Below are experts of layer 6 (counted from 0) of a mixture-of-experts language model. Rows are named router (the router's row for the expert), down (a neuron's output weights, with its number) and show model dimensions 256-511. Each number is 128 + 32 x the weight over its row's rms, rounded and kept within 0 to 255. Numbers have three digits each.
Before each expert's rows: a language model's description of what the expert responds to. This comes from a sample of Wikipedia text that the model never trained on.

# expert 9
What it handles: Field labels starting a line in infoboxes and tables, such as "- Branch", "- League", Personal details, Preceded by, Party, Turnout.
router:141118127121137114071199071125123118024100137130199157130148092087134125110154127136078172151122148111146146105156099059086102131106082211114136109130121134134166131107132156102147177135144133130191167100127100080128124133113142136100119112089109138093092033172087094071130191121165173116122111180102112095095149125148134106105153109142100146142171091125149157108160078079127151115100187125130102061133135140132140122133093136134216076131127140151121069124173066063097048071122171100117133114132138115143123097147066082124071123124211045102142122157192155098119091109205136117135119156161126164145111153109114137124117159161132125146123107139103154147105070166170117170094112138136133167127068125123122123144129095157098127174136085066158155120113177217056153140202198
down0:076104091121156163133172116150095093125139122130111157170103128126114132136110091113128139080143141116042188214095132125139143120138209108136074189093138164072090138144148138146097155090125110162064083160134174176128120120134115162071115132103137141085113098134165115119150150102173066159112122118197138064131112104141133158125107122135099083182129149066161135147155120113103159095103100138141122098180151086155103124142126153139126117176111103135145082060100156125138087144134166150088130147078074102124109133142141070139148058115127189159158105134164071128179168163099236121098101154100151120140122120077147152093123103099170113118123130159184129129124163124082100185127180156150194121094165125113137169125132128115098178066140145194114133091128081127127107153104139
down1:104147201089154155163168133182163163075152155200153158109211140145167143133117046104129141180152132105106125134115090096138029113142127172088084104077124159175105125133145076103113186122146142113125142161156095058158182146055089111138174103151141157135109118123140089110104107096151118099096111094118169139127177164126222128136082178103081168096131112172113143097116154129098131082108117174117147113109123106126091123168102167136158122138101077132129081088127099095111093161148119103175207092121106061117085157166130087111106154084130142140125149155103157118106061136132028088179079131135111113120185081112108180129121101100126108097130134106134097055093123095169063121127085154118068097136126156144084170087095135111084152136082137119129147129144141164156128187190137
down2:065120140154187165131092086183123124161068083057127098146124153095135144088145096120110072049122119146142181166137151123147107124088113124154104149133135080088118072183113129097086078096156084130097107128148120111086138197140092161127146152102158130063142115073158101119087139137112108122063113136154181134180087114163137131074094164159157093208096096131123113157148097148114170114149169138142112117121085131147112070092132113052105129078072103146095114143107148137111128113138124173103149153118106115134124175066126089076112151081139112106124135039149157105126095134132078122163127087108159144133120163121135101119127121121120115078142059121128112131129129184147130099089082197064138087078183171129149152125102130106117120100116125114216155156033130104097194116087090
down3:164147107110104124098131152098056156129092120092097147161099102122099126144147144061092132056158121102115123122111130069122101149062153129159082070113110085160132161152165164147178146112123145160138123177080086114114099098117162171220115113107150109204149109154147111180136129142113129108110115144198156192119072115077136095093144087138089105165104148130162103149179085140111103095140104185115180203150080147117077178144111050046133137143104137108173105146148090149126082145040097072104122117100182099120152165155145140148114129163039105135035103164110156122155148228108189134187163147119131124106117142129085099194168121126119143073122143160167156144127111137132110099097136132193143172133116132100127135111142082187067083102184101102135130100178083125117172110139125
down4:117140139131132158106022180142073117151136123152132126100106123157121146055103135146110022072113107128121109117117158117075120145138125155077142184103140113085165138121082164141148144127166130093147139121090146103149161088078117067097106164193161153085129052108085170074126119098104127052135141186140107054096132117105062122129096151092138142135109122139075152138090176173153122115116129127129120133153170164120098126161172145104119121162096104122075104111110090069099134116113160087140072196110134164133095118106143143117184064099126152100079128115131140154133216091079127123155160071152150124169122162107184136091065079096133124107171116177112125174161180110148168105145115129182150099123096120126100191095144126167120151181161121132094078083114095101094132086101195

# expert 0
What it handles: Inner word pieces after a prefix or capital C, such as con, ont, ent, onc in extracurricular, subcontract, Concert; also table pipes.
router:143128092124175145124166166120095141122086115156122173075102148164121058102110059098152131174141112134061126124119101182125230115118074116181160097105096141125145088147169065088111110059128155147062153158091178135110101087146122169134097118107138126086137106137130162094136072144110126111176088100128075134126131112206171092202114174116170103076177090101159092085115139135130127070120121157130111129168101110143156152153171165067182144098128180120087067134083144112148132132076158196103137123067161109086130073142139167127095089198129125118141172140176104108075133139156111121191151161172144154136112138080152126064135051119108105117139112097171095133101092122126096117159082127116121156075158145148139113134083177081195119161158128116108090200121049102124141213124153
down0:090059157120158113110105087104141145149157036127157135150106095103108077093091070133133106067144142160147095104134121048155120164211103087132105103155088089180136156100114089129096155130144157161134084111116135107158085120158115119133138138174113108131161118128194148134103137138124108166126146171171125154095137105179128098075152133133144095127115091132115094127149150113078107154149122145119202159116151100106129194145126108112116150124140183136182106094117136125086104174121148112162150131125130110164101176086063109101106066111120093076141101158131128121131088109138130163089132166157098132166136148097098087079131166156092129135112092138112186100155121162107113134114074170149055136211149075110117190138122148182130069157105211082123105052095143101160161143130129
down1:117109147116227135118113056163186113088171122071150033131139154136148139139104071119125107152073145135168111130087131136093191119089163090095079137071158121200115170062088170141169133084106155108145174077104141143140137117170144062131121130157157202135110156068214112096147160046141110155139124103100117083155151133113131155089099133134111120123050056132171165133170070119054090121149141125176134078167109087136091152090147093158134128120175108110112111132094077120208138112150176163111120132144158132094149102176099130074132114073145152188156141115170155057160102077120091098165129092139077133146154133121129127123145191085138072118105124049119132116091068068111114171142141058134158095132121084116121171163143135094183121137110134124125160107069112052097149103108090
down2:201171175103173137132148074165076191135135174121095083113135133123108156104156209174117083187117131135132077126153125145094094108171085102151137155123126169088128144071135119145120206069136047135162125049130134183122073142135141106101173228093136139160131159117132057102165081119114155094103108090101127114174138134137155212123117093118103112137144089197116106107113094216095165093101091122079119136119075144123097120125145193107096107071132133114129150120125160144152162140082107175126162146141096076104092154158151136098051139106087070159129168081078132118128169134166108108153177126120119159120162112120113155102114109154131140130127108026137123125179124141088069128118120104076146108083166162141118133142182139111130087152141139077170133127179132085080110167131152
down3:162141123190143070167162146173125161143063181201125137172149170053155136090105103106173114081122147131135126159155144132113143117136102161100097093159157083133094146127088136110114183129113151155139164167173134130145133162144149165114187104110120135104124152158159106073114116112131142138190122113085123147163142176134129156138133097075103149132189196159115157100156122128073151075108117117145137150090160118130109083179165112121144118149147129126140157107112121166050163118071159093095152134186154165126149170093139167179079130109141134140107115138071095107053108046071098121121169151133130149129141138156148139130129099150045126084172106142130166121142172114170099117107124127145190155107118122133141154132147122135133178067119134156121141118142125140179121255204157
down4:146149105142114139081133123054142061080148116176128131080177131191118150122092149139111094073138118113123142119105171082132163116089110158150142134125184115143132150146190122099125100159100112114149175160173170118105130123153179050097168151169112034123176170077107178095126143092151129117139119136061095191220099142154120112154172133131146118076171113110171161103117081104160154130123139097136137099107152104142080153118146085060063156160162100055150130118093122119149108115105128123129112068121073131194084140096125172135147145213119171127117149119180145158065163136120194142154114052134084184182106173169145141194084109139118113115125109103114150134122135112161123162149142106181110060112099172121140089074140147139168149099078139170076149138146126145125130132156106

# expert 2
What it handles: Mixed pieces, often inside place or personal names (Réunion, Auvergne, Chandrak), plus articles, currency signs, and award-table cells; no clear theme.
router:118154088140172106092094118144199110117101124150181178105125160121155075134107112092064128143091125071111118113102143101061134130143067138131110133174076149169093093087143093117109096157150113147143122103113209104135088086153040091131088213030154143074138103161140081088149177121158143133137148173181094105137115154066189148160102156123153104117188147141139149154125094081192106164123204125088100154050121137151183139146107144094093169104098171076129087160126108119156090106095121158113131128117177083143151133086116153108142091088141211083161156169176141069118132091158092082195133094113107111126070148101116172126158109076078089112077140126148138084136119151147163113111124107166145128107124126156152099091113143075091124083088156115114133118102098097110152137148152
down0:120127118093096139082103143126139111119131098116054131154180155086123158098181124093127091113137164130119112072123145135116177093112137152162086182091090131142145108077081143072141086148142145116148126118124161140110091113130114096133118086129130111105152137166117147156088127095171106108175104088111123092006057116069158184105163142102147110126112159150119205107148193058118149114145143128091188130165182120140179167149147151145136178126174093104158074090132109094117128166123168175164160079119079132147102114074155107155094123084161108140125098113059058177123098141061106144147134132091114103145164115134126134100152106122120097099154195112193109159076120138131104066157142103110104157108160097104108169167093118188052133109146092104120118135220163127140124117093166
down1:109134070154134104103120130141097116130111097114179079114117186163110125132125107123153076141153079131118118109168123175143088116118172174120093170144125158106096171192188118124069144125162125080146186121075140123079123113156176151117087179147080084118162088191131160127103148096161157132124120141154144146181157165175168154162194108129122103193081124104103141122147109114120132160113089131113158152130074138109115158205176158188137145132077146141163168089114157113124079087123155095170066144133126132074159061099159121099155078127067092099150195129155119126168117115145113135118138104155203162065071123188105110171146147172144120163132100147190120141172122124153168077093119118117157153125174091105130082106099101137161117119154121157086118114193079108150114115112176
down2:067103110104150128183122146153118065099154098108120105116127180141203164146130118157079117143155164117140158090132133127144124115143129113106155139132137082092155115176165134086159154148166141135127134100095128116125140129068110125066139131177062114087084156083077156184103082111138137132128174055144152127115167128127136161146189149170153105167091130112125139183108138125142144126121141105087112073113164124104149132104075117108131146153094139102129166192177111163134098077118147120146109094107096149169196161120140113132126144131142151126109146122138139135108152129181124164142071192152135090208117149118159139130106150173120114155137067157161114130159173113133134085132142019080160178124094084133137185136129081183169156113131134140137124169113103067152116048183094
down3:124141158156113133133167149165203105153092120153135101124108132124083126143116051057160122126120042120066140129140073123145120070079064137205131139171171172126154076127127129177148074165167148184067093087136197110096090161141050143122116137160098125076100123115030129164107149145152158161099113090090117140165122091233105132118151052121139131146125145172092084195123118114141173144084147121117155191099126138179134103113148129134114156132174123137141138166171097087165129115052139107059080187122117175178164145147116118140107108078127197113125190170190143112175148100128107151111145123133163114126091147133146106154193222116133115085095105153125138145089118124165142146176134130123123140128179166158148111101186110137146130148123120149121145141146148176092110135189123
down4:136119127155116141187135142141138196055107043123097132120118132092105106184138119150125141157168079127169059118125039150113144123078126080112114140135167106136147208108176073166099121091175143134165107078162126115125145148092128155167092167135095137146145137116136142128151087161119145143117112107135117097185116142181152095102092137118101063129166115161094132138165123178133122204113093135144157150126083109107155124142194142093116097141095169128144060078116152230135131116173112172122127178131172156106166092083137108082123080168132158149161067146100094125179151133127133122139063093105150142114165161167097219149182117140122164136143165108137113182142129086125145133132144117245128164111074156091149151137171109132156164103124168155149150179178166136130115138113082

# expert 4
What it handles: Inner pieces of foreign personal names, often after J, K, G or h, such as Joachim, Gujarati, Shinji, Guillermo; also table-row starts.
router:084159132117145110089080127096154123139090073114195114147129184170107167169103099138123137120147115126124141114071170095134138128180090179075080150193080149125129166154140078110118127182142124158081141159106126095178129173092135120158134139118114116085160149162099137174168087140123154105179141069108100171162054143097120189210074203100094141089133153173102145154052123151141089066143146194116138161083087198146123144107089161109068143116087084124108169142123085154127148141104103144131109158167122110140181136132116156099214114150102110114106130150116098085109135100103133127090114103118155146085117149114095187058123132152142096107135160129094201118177183131107147084137171085132106083146154115110102129097154132156118052176112159089136178154099103113112113175092180
down0:118144048184124159164095196079144075130163137125181183121117155053122112080118112134143164175099123148124137108081158120144118091151125168124125144158165129189144133104100082059135171121134213136092149097174106110125152187119111122121095072148119165161130125054105149132075120127130119087135117123160129133098129155152149090130122111117185152133130089120146174180177142139097096112125147139128070126127143126118137177088213111126139130104114115090117134125153096117133092101130140149092076139064154103121135112123179083157153154123134117098133133116112141107173133125105095173127123140149078150124103096132036151193141152134099081130102144128119148140126133139138118072166085083160123183105155201133122181133239139052157156074140098113111102136164153126080133057113119
down1:132119106152095124158148119119101129166143110120099096115088136066126115102098074100079161133106173096110123165089087141085100092089137169131108131184150166144114144177121139136154104094105144128189092148196140135154121152131109110135045158113202111132139082079102137137177099156090096095132070075108148089120105118125109126156169182129148113105105174105067151193125063089087057097165106121126168163159192147175123145100123171131162069107171096094196152105144194113084130131121144065091156109096124142130140039100142177120145107125115090202137112125125108080123121170150135127123138140145146106111089132102129114104065124157134131143145074129169111159129106127141130086138145106138126134149139162156108076127240163149129149090128162148133110126151087162146144147123218
down2:146113018117127080142196045186115081007168124189098080172121154130081096125131151132113137181109156152117100172141180094112163108147127187135122154194136102110090122143144088032080117164117097090131144158107092114161149095096160115053128110128143152154121173106157158137147178127114121089102044132096122087133121150195081136171182132170112177140125159174187144137149168152124176111173100163130130090170150088130146155182119132125128132082152071111107133151180148119143139108074127168101134142078124137083159138127181112110114107061144128095166210109149088156145136141202090123123135129157040121116207114098070124132149143121109099092154188140170122105102119134123122099119158177110190128084116121113096071136132160129105139144186131108149107161147160120081185119108151
down3:091181107242193151100144093107121178081118147130096191195160154125133111076113152106100145183148125131152125101136119158141143144114133142157092110144133156125126139164121159163138100122083117164094122153115118124142096103139139131110174119125155142074162164111100102123142099074112132116105152092022088161119120153112149082105139170122097093117133139162143136105075131091102146129158175119157120072154122159062232120143052139154068149107094109103104158162146075126118062104134123086142185144075162093151095117120115162110174098099147137117121143090159125098110135108066104127124102159133134136185126201022092136193174159159127081106094061075116202074136113070177139116095133101064158131167156191103136095128190124083155140141174120126144166153114150110161139122178186
down4:121107104127168144158158157130085151057106116146169086147144139119138087105085134169072140144109130075093113068148102120146077133141120128086141138166065127122129138140112138169151060130112142138078096082189056152149117172148102166065142142062138102126157116140104156130186115144152155134091152172145119097181131173135092124077074102138137108143133130138135090129135115151098112031049132161188112104162044147156094160152166124190179155077113109120133125145105154135091165118136153136153177103095150132096145135087157139117126130143137106096099124170062120166159167126164090092095188135108103135116061082120151103112163095182083158097069067118177141138080141144192191103097111154102162073060204119153110134130122132152123111120116141085155103121111089083116127104133113

# expert 7
What it handles: Pieces of scientific names in biology taxoboxes and species lists, such as Agavoideae, Subphylum, Nothofagaceae; also genus, species, et al.
router:172134076165152129106121113112107133094182108175111113116156060104166118153105172137055098123067101102161122128114130110083129153181133133133134157077181139125088099144071172135115122194041155126124154137134091097162124161072107076178147160054114141131109090097187090114107174137158172087123130136187112082108112166047127109134086100105142126162151180104113132154146100076099113142142107087129140146107092110140139158148121124107120150096117179108123115161129141135138088188126119141146173060144133113146131093135093115104111125123141212110138107126135184127178113088136114087151154117118107153134108119125145156098108159163049102125120130111107149093179027110140167121070110134176147053120124158173110096129112147114089149059130154138134116103105112187086194131212101
down0:164077052105142115120155165105129074110086101141102133048091079165164171110186152138139164158154092097178072108130076124127154086131137131112143160189093136070112108129142195139105099116112088133102144057132130104116109144134121095035153151113130175206110136137134103097078157157144093160112128157158096178180145118102121095083091214113085127118177136153175118165088105161135137081167121088178135128088162141153093122151140123114167120060144128147150146149196102145153116149129097158075131116108128084091146142078154094148161176129134076144128144184101184117118141176118133169113096111115124132131090119134181149138145171114108193158120150126148106141128140110147163161027127081210117100118133153132134132095101102099133101060081089140122101126158111130130118078088072
down1:153122108121120135104114102109133120074151130115073101162149188180105139127158115088136136172102042109196137127138194152121109108110142149136132152134113125095120160157127145156129116127084126099098103159125124124090177094122169046138152119111056169183086133198202145129161126121090112104090152072142152131086138051163122161104124122161081147137151113168102184115137178115144142178087143107178183152113112123111132095106172117078171142124132100205174157074192120177084086141095083143049145095145172121185109077138107095092169100155127112102133105151135111126167122154164141121135103121081096170104114091078098108158094121091137110163110144143165116082106105095163140129072175125137118114132068109168078086144097094136096150161174035135131135127183095168102112086158173
down2:135058114102124125127122130131128086154125131061162131163125106136166155096150165176099151112252100105086089101111132127153125122156101156113175155150119172111195125177120133127081086124189138132094150080150102123178100106117149114025148125092180126148149150171163186124133121109132132158086103149080171196170128172161083115130140151162110124142105138094143105114097129157110199126119153148161106140119093143153116143164106158174198094105134125237178155145116130123150134101154170197108094128134141197149154080129064184129141105175162116157082183148122071127051098144105084147081186075145156188117127110168164101094144126130153184179141156138092145121190073118149143139168119111152116084155152131126093167159127088104092140153105107124121104185098122103112181071137152
down3:071156065126176161083084098123149195157093094121118105100165118134168181087091188151116178163153120110127103128148089084139099124175131117129110128108054150113183137123139096113150132050092058086128125090152057172127157134156157119075070133140163145123153158122157101199095117124071125188104106155089119118089204096187116133207144159112127145103189136088150151143163156171161098161154169097108165152145131086113087121093092114153167154126096119110070120106167164150117144098121199110098173156180124107137099136209124114154095129055127136112131175129107117163128082086152111120102117095097149140170152111081155094102129135046149160188135154105143113123102101059091158126137172144115138161152114126087135140107118051125135164116136162117151131149141063144117135163131167
down4:138129048082179126080123102132113115170083161098125138147063073092162143177143118155110045124176086157158151181079150194083153162127157155128138211167126128113141136152058168164107176061163136103130132166092139151101126129119158069099156185148150146132129112108088105172075114156135134145100099132158087148154068096106119137099127194087126140087163117152118150187064139094178094124179123133221109183157189147113145147110091181096160176128134142173120136158146112103145150074172146125146102130146063138173136144185134132105122100192139144119109083122127113125101128101105127111112173137134195140130112109124123132111112136076147117072162104101177111143202131136144090122155138083141132118111112153169128137167049114075114075154125110127150129152084140192119092102078174

# expert 8
What it handles: Inner pieces of place and common words such as Exchequer, Bremerhaven, emblem, figurines, plus plain nouns like relationship, market; little shared.
router:116153079141161105084092114148193106119096123145182181110127161122155074135109116095074122145094123074113126117097146111065136132150071138136110132169069144170106098088147095115107095158145123147146119096110209106136083089146046085134079207030152142074143106158146082090150181124160146132141145171181095108133117151064200153158108153122162105113195137145138144155122099076198099159128208125090105158054126138152189142140109145088096172110102172073132089161125114126152088102096120159114122134116180090137148133082110157107142089087143206078162169169168143071115136088153094082195129091116113113125072154101115176127156101068077084114074136126142133079136118145143167103115126111170149115111122118155144097086113133085085123078090158120118136115105089101116148139150158
down0:177120165115107107103184147136140148110186155079067104102129133107143119050158153098124127110127109118069186114132148123175127115163195124151135129127159185104100143096135153110099046095139116120028148115117120110140170155109161063097144095092095100114192149082174116160137163170120162201088105104123103110093103131195132118039110089113101105122148078101096146136098110128129105139159092074156050135128136102145193125082115130173112115101129132193143160129096138120123154135047169172133088101086173166112148115087123154126146145133126106087138143069147098114130113116138168112075104120138114155091164105157094122171130092152142118082095176100070118135121116145097125176170146152109128161165169101137094102136121108116159108087152183135114110136121153072116130126129129
down1:124103145124098161199143118116076122142106129077109123164119100094146171085179135123093094095083125079129187154170106163118097184091083182118161141132137170109140213090153145188132144139161089185127024152126116123105090114155141048079177160051114119153127120090167097134112105098189160103174122139078146152101092135107162158073112141143116132135038122066121092117069146166130174076092145108147124141125175184175148117174076111060116131156111110131120156089143169085203071113180136143157115143162090155103132168124107109121122107108171143126107159141055089125129152105089151127187100120149122177098110116180090052102139126078166111081065136179150115144109107102155127050135155200193111132101100133135094118178106107140124084123165169123103141077178123168122090159140130
down2:153083142161134121108101111154098082094081111124028146161134107150121206148159119110130151144134183112108112105151102159137150121051150101104084141118125133185128124101127127084147114162159094056117190114152168156120128200176126164158155149091113116111112095128159118101075169125104113099127108150101109156206115151142131125100175132197097129131086071102126145120123140065125152191135142106117134098118160105132123105091138154156128119112123111127134189175129143106152150084097130159162138096197099145082166090111111104140098128051174122101120200138157093171179098142118124155111130124118120153125082129132141138115152118077117119188125072137110148129139197112167164218074123149122145149073095104164082190098083131130171110085087124076090141115102107102109158140111118
down3:042135158076122131126137124158164126110095178123171154132170137176146124165105118155125093075117155112090115108181143075073125075157061158113120143094171127173137192103133160107157160119146122086123143149123152059137107098130098137098143133128179107115174139098173106113125126151095086153125124114083114128151161110115176130138120145144172141126186127123118185115176142109067131186128062164167167129117168143136150109129144144092122094128128092180071145096158160120129079137072183111089131086082060124119078123119131152153152118110114157119119151040116118102133159120143164124106090136101140148144107092187162108096122047151163108138115096122145121106112140138157182147108130105042120147120146152095135149082189108090113135096138138091103153092150150143118148069178120
down4:126072129133151119194127128133128099125083144103090161162168082060188132144079116127137089127140124129089151134149165080117166152104135151112115149111067137110196112118141069163122145139113206154143121067104164133170085176171114140149086085148156111157162139114136081101117135124151126104120151155117193178151125169138162169097157100059156087141141132123138160101181158093072085115105115128170104134127185158117169095120110137103100137117162127105108154198174139157114172149112112159080094099193156128116157125096126097129147158155126076101131083152125080101090121134098020141168116144138129099118098090181129132127144123102151129136160137163135125140134100089141117089164145185129148151174135119138161055152101110081088167160084123112099119136130141116148177144117164

# expert 5
What it handles: Nationality and demonym words such as American, British, Russian, Soviet; also Slavic and Latin name pieces (Poznań, Sicily) and cell separators in stats tables.
router:100112115126129114127071086133115090185068135120112168125110166151098075110086217118157122125114072143129132126156146119105140133083184113135096095068084089172152107106132130092156141094186131091137100059114110090142175149128149093111123101130133076139109127092169119091152129134132145119131141204165101130110156153086075150121087116130115083139127142149150136133159090093104118139082130139119145144138139094185180126088146113169079109085078140115155121071112177095163175129116048140110109122126126149177094197149147181108071160066132195148166147121101081129097113119097118135122057123130051085107131149146113130077106098097163231102107117127113119204135203076152133095135109139175207085154156156110131142129117091130130116131112154143122165112165177111111102130137060
down0:134131147186151179134198107142101113160150117134145131137123171080140175095147113093103105091135126140086125149111118160170104071135109164113154107128117143127123115130076084109120093155130124098133170121117151121101147091126125128093127163125172073115118123180093136159092134127093141203138122104111092063165132062128147107150122080170131098091128109176153180045151111089152118115160179099149106099167101097168115152171060132100137092127095143140121081112066168127093152139085088143121128111072180119186107118102082091104090165061106165144114138137176124143126182106160147164115132108131093113119150147129092092204140131085126150151127063153062141173107141107110132112093089150168160173077055179129147135147173122119155168130140175159122156145123125122117187113109143
down1:078070111101091091122097108154107153139104129070136099189138106073199194147097132128112095093140111157131200099162076155147132160160111102067154130126139073111179113173155130131186151094072114113129142118186115133150174112142107134209130148101113162213091091074186143083090153149164118188138124147112123139079143096125181117071148109132128148180190107126127157151113108089162125060136134153130162153140047115166126149126098037133107098155130105161102104108165101084084103128160094124199079115088108067116124135138114123107182139105146157172126101154111112168144082122131158111108180115088117086178118147073192112181112123163117131088106114114069115139128128064155160118166116106160106162104108141062176146182087072141152162177118160086133165164136067097124156106115105
down2:096101167124130157188144115090120127080106087111118071131164153101150157118081157093084165121104154121117167121210082111158124127142126130158163115133130199121123131109132127191113132180071119093128158125153153177108160153145159144121157171130166122125167097162108169131193109089106064124127111114102107142150111128139145151195131157138118133085082078118124087128128120130059118175124106131117104181162160091074163103150122124137125113147131163170159088099159084089091111151072148137142178062111130122149180098196126056113122178120122090142135121091068129129190096074155082177154114107131133107136085088115103134113140103179089148157134113123133144115077114129162116170188051126128143144127110149071081101085098132057080120129100121107155166118105089057121144109104089
down3:120117169143143150147094131123131149128086062180154174092142145046141132110097127138157117116117151119125133103163151154064142128106150098166156121103089170127160159117147153154103108101103094123106139162124138157138131173098102133144111135164109143143153153106127113079152147115165136109108106076089142133164138193155132137129129147130132145132143119098101138168113189145155103190145076121153135105088176131151136132129167159136086142091108144159085131088120149117126152123178154119137123116107149148178116182116189133184139117154138107136165079147059179132083150178109170137137126122137073139153106088161108087087111175148100126170141169141098238153086100084115131131190069087144133088150136114130149150128090129093135138140140128087070155156113116148107139150124099
down4:132143119176130067130120132160121105100128153148127151111129152093154143154131135134146185120064098111110151122095196152135129254172110118136051108124144152132125107118078089110087116087152134128129166145109061124079168101038093152110121134160180130200147102094161202150191128120108135110137149189154137100142128136129133096091088160109183165151127155143138140109251121134115106157104120118126134149118102121063114124100138138104121162095158095077071121188113084126132048136084135142107184144082129105157098132099091113125168167091165107150112201023140080112099174210168138142092142126181133087164132163078191098139090082082120067136130160141124110097129152088156186100103169115232125154189176174133095111127145140119164117111170132165191140122124092148141098150054160

# expert 11
What it handles: Pieces of US place and team names in college sports schedules and results, such as Lafayette, Waccamaw; also W/L result cells, played, head coach.
router:077181067123141087129114143137114115050120162136125117206156171083136102059102081117128161122104139102110142102029164056126134131096082099146095139245139153132098110097150127129064106148118070144125119147115136113114118107176082102118054134113159143109104143171220064077129158129139070138106187137144096105139122134089112129163117170104136121166194185157117146098116126126108155117122093081108122146108129134127133127175114123151150179079113163123137149137158129167152162128124135132120114112154168111100154178090106178152163125107083170123172124110109119117085151125138119073125070103085131139101114185157103212156162082093136085083102162108123138057155105136130171169111130134127175212083101152194160141134138106115084124148074087095098111172132095126110089121104201
down0:082124149157115103125151105166125136110128141110150104100141138142138125132127133095081139151102117195105171134091143090145119103149125106150169109128114145128119115160097102201190155091099137104065153122129137126086146111096132123107146127165161135106098107062164143086140115103116213123117116119134110147103126099102131120131078111145162101157134111122129122106170108123123157167101091089115156095083091108115169187142184150167099140056140142093113174134161140107066137076131153115067182128152115124114170086183097121067176128129131110156070078155110163113140114142185104130178190148105105083106090113167133104144128187148098215062165116098155067180151157131125123110129192111138075092087107128110142100142136127081141143086119126125141148089133147146086131131184084
down1:126229130130122138123079129161169171142131088130071130136149137131154120129125101114119130120118121144143152138144098142107103160056145094111132118150065114166150140156151089111062163155142143108116133069107138131129085150142064110182135090080157146176146059135160154100119166154181058136193109104208141098165162115090091153086171094089156134123070156178094103077053115097111137110139143138141132093145170109088095108096152115098124100092055101118118110069141120110113077173129071116167133155106127086095092147140137168124137110135115151123169118137123159152127032124153141098105174073089082102128157071151121155106147128131183145145143075121135070094106130140110133076098143121105127150108150109180105141140149071108137154070123080154128159170112130130150115110125113
down2:160057151114173092149141145122114092146123120180108158132100115127116089088145109144165142201141182111105132114116124139127116142117120118084136138157168096120073163163125107128073171084179146092109095108095168194093033133131151130119137102118132116108102067104076056112147149082087099202141126054150114142150103172030080135113131156132124114091119071167118109102119189139165131208129184107098209094128163105157145198072120176100090123151134123058112086118106136160094134165147109106072130109127113085120160139154110189149177111174127148126095080115078184096117122152096162148164159147141107113158124095085118149147130125123091147096133171116179140161097136151080129092109118127103133105066139097112129155097126130104088164111116127094100127146117170172135197116184128
down3:124141176111164070164110068178079118133124097180108104102121144195100194123093073143117111089131131129110106125142132102148108096140147127087184143156090147102176110157132065111141055082103119130140184143181195080077162111170163106148150126182102096107101111130138110142132134134181136135154138114122142128123153045070143168117137152159079112118107105209081099141134135101182128088151167186092121176195150079135078122156122045041125086183168110132096150082143128129050150140151139116174088096133159191131102143131150133132200126102120143135199108143100150128144117167145142112132154158133116182103150134121141121080136152126128183093102195097099104116203132140181147165125115148130146128109145078146124096123135148110090136160133148156168072153128111099143093147117146
down4:170119139143115132109143137093184127099093101176152123108157125073056124093111121117041174157171100158186097093171130069097191091218131126176143100120143104112069143164139108131126153113159092094161151068142135119157089187062114124110130082144136140088127173125093055155134104132145125143190115139134147153207144141112115162160188134097126111152132127140146087168131106192121164166129075093097131065112112100077133132149101133160161127165148176110085099141170085132113077113145095113134152160099077142172144133124159094171088123095150189181116117132098199165126139134185152114141114138079090128122111112123109091133134141078133174056058179117087182110072102113094185130157140132132184210127111110123143122054115089128063149143104131128119124130109107135105107107187160

# expert 6
What it handles: Verb stems and inflection endings inside words, especially ed, ing, ated, ised, as in squeezed, inhales, blows, conceived.
router:142125117118059148180117121111125106153176145148108144110091092110214120145099135118129158121154172105093126137138153119149108090155111096176120117126137132128128150120102159146067110102114151155140083145134185114114075108172127174116150120160157119098149166120098122121148127098156161179121133147125188127202096124102206106073132067159174110142041174119152197112168166126136120183137207128128115115115191120123074097098101120123094175140146090110074154196163184145157064146115176082122148134111130128097119160163127183138098172055164155127127147107127101141192141096116137167131105063148145139138198128212146115229161117086123140115082141149164096096100163143142150110165151175120082141116125144133191102112072122100129175069119176134200125116117127106182107094089086
down0:136039136117136154145148117109086119106145097172185160149109193157136119109130141153159125098132139151060135076110186084137141060139099107114129199122102185122136078092132128146172149074201165122135135124163101121150185136142111142134183084127145154120122099097122137134165148169122160144146135137111122158147097148139089085165121170083165124139074109143089105166149123098097114131157114122145176117129102151142131159170118154050148108108113149133105129121105154112121166203096104079094143165120044168146166180180153172104116140067104115177113158125167124078131077082068088067138144153171095138097099155141090144135106167095174162113118125160217107149149158115206121164087102134178106116165070143123175148098094166177193104181158109149087103185081131094077177131138172
down1:106156166097138108145120100111102190136111117204093086137130194130083104136172123149114095128069072137123147195102136146120159110164163098163077155176039100070082153148207134128072166121126145090098155138105080078151081066109145135085122099176115084073123152095142105121094114186131167075191118139157094152199156127136122124096129105072161140129067114121139083180145158155120126163094121200087142156107152100135119109120148157101174165124125102126145095186127126126109151212100093156128057130149114156089124151122143100109141087142078122156115116129149109085139164102095158144142157101145105120161119136143108153091126163169175125037095143097142194128125135098106118122158108101123104127113117141144131151118149219163105105178146122133065129115165128142121109091109156
down2:059136082090151095121155164070144156094108077149092137090060120075165154132126117102109179130139136142105179158130078105158132134099159169130131083129119129170167093129094127174147166144160081144172155122113104138068115082083104100141119158102106113067135160126163120177193137080111138121181117184147143112119092131205086130109120124049103119079076146133136149116161153152182127106207110166099141130146128105066142086126156202113073144104092149124079052144119178080140091134145110125042088112162106141157139200092159176100072157117153083163138158149133094151097131135138099087160120132073094152168124108145107109123168139138126193119148163102154159115107128122103168139125093052139129101101177179143145167123146142089119174157104181132101096125104106162122137138125131
down3:155156104122083123113121162121198054133117191107130183038152143110176097130125119093156096156151107136164075103109084166127078082190118128150154078116112082132184093125146113101143094182154164152131145120168080182102128142183141127128148092179065098115135108113121167130091039105068123154120123063133124147129088129131104109070111167142089113144085191147099167193108125074174085151126108177154094107103163133159167145159117152114129093076109111087148178184116104127130113149135095124120162139057094196104162145145132108173110105198186123148161117101154110164104156118161200097092140078073139139131199157011134109167122086108145125165176096146125173091091061156105177090112138106099140083099127091177130103138137237096030136150153147126115136128154108139136168117126134
down4:043114128178148169132090159122089113166157135126094155054156138146074154132181186102167073107130109128079154092072154174153141126134126105154128139113110109150070149099066120181129126174138109170212116134157111119158135098120106147082095101136141073141193165061093133167142114121137179155080146162125100092129150148160096143173141104172118126089131122159109122106140136152116117143104080085122169124103102129158176112164105174118192136101111120052108148094143141181146081125120124140060156139098123170084098212107194083116133132117160140099123155072128098132120102087193149115129154111089112138143110117073174126151132120131116108055090122112108107109151099095169146138123122114181082148188175202101129096149165187107149113181142147152100075143117157152128176121092164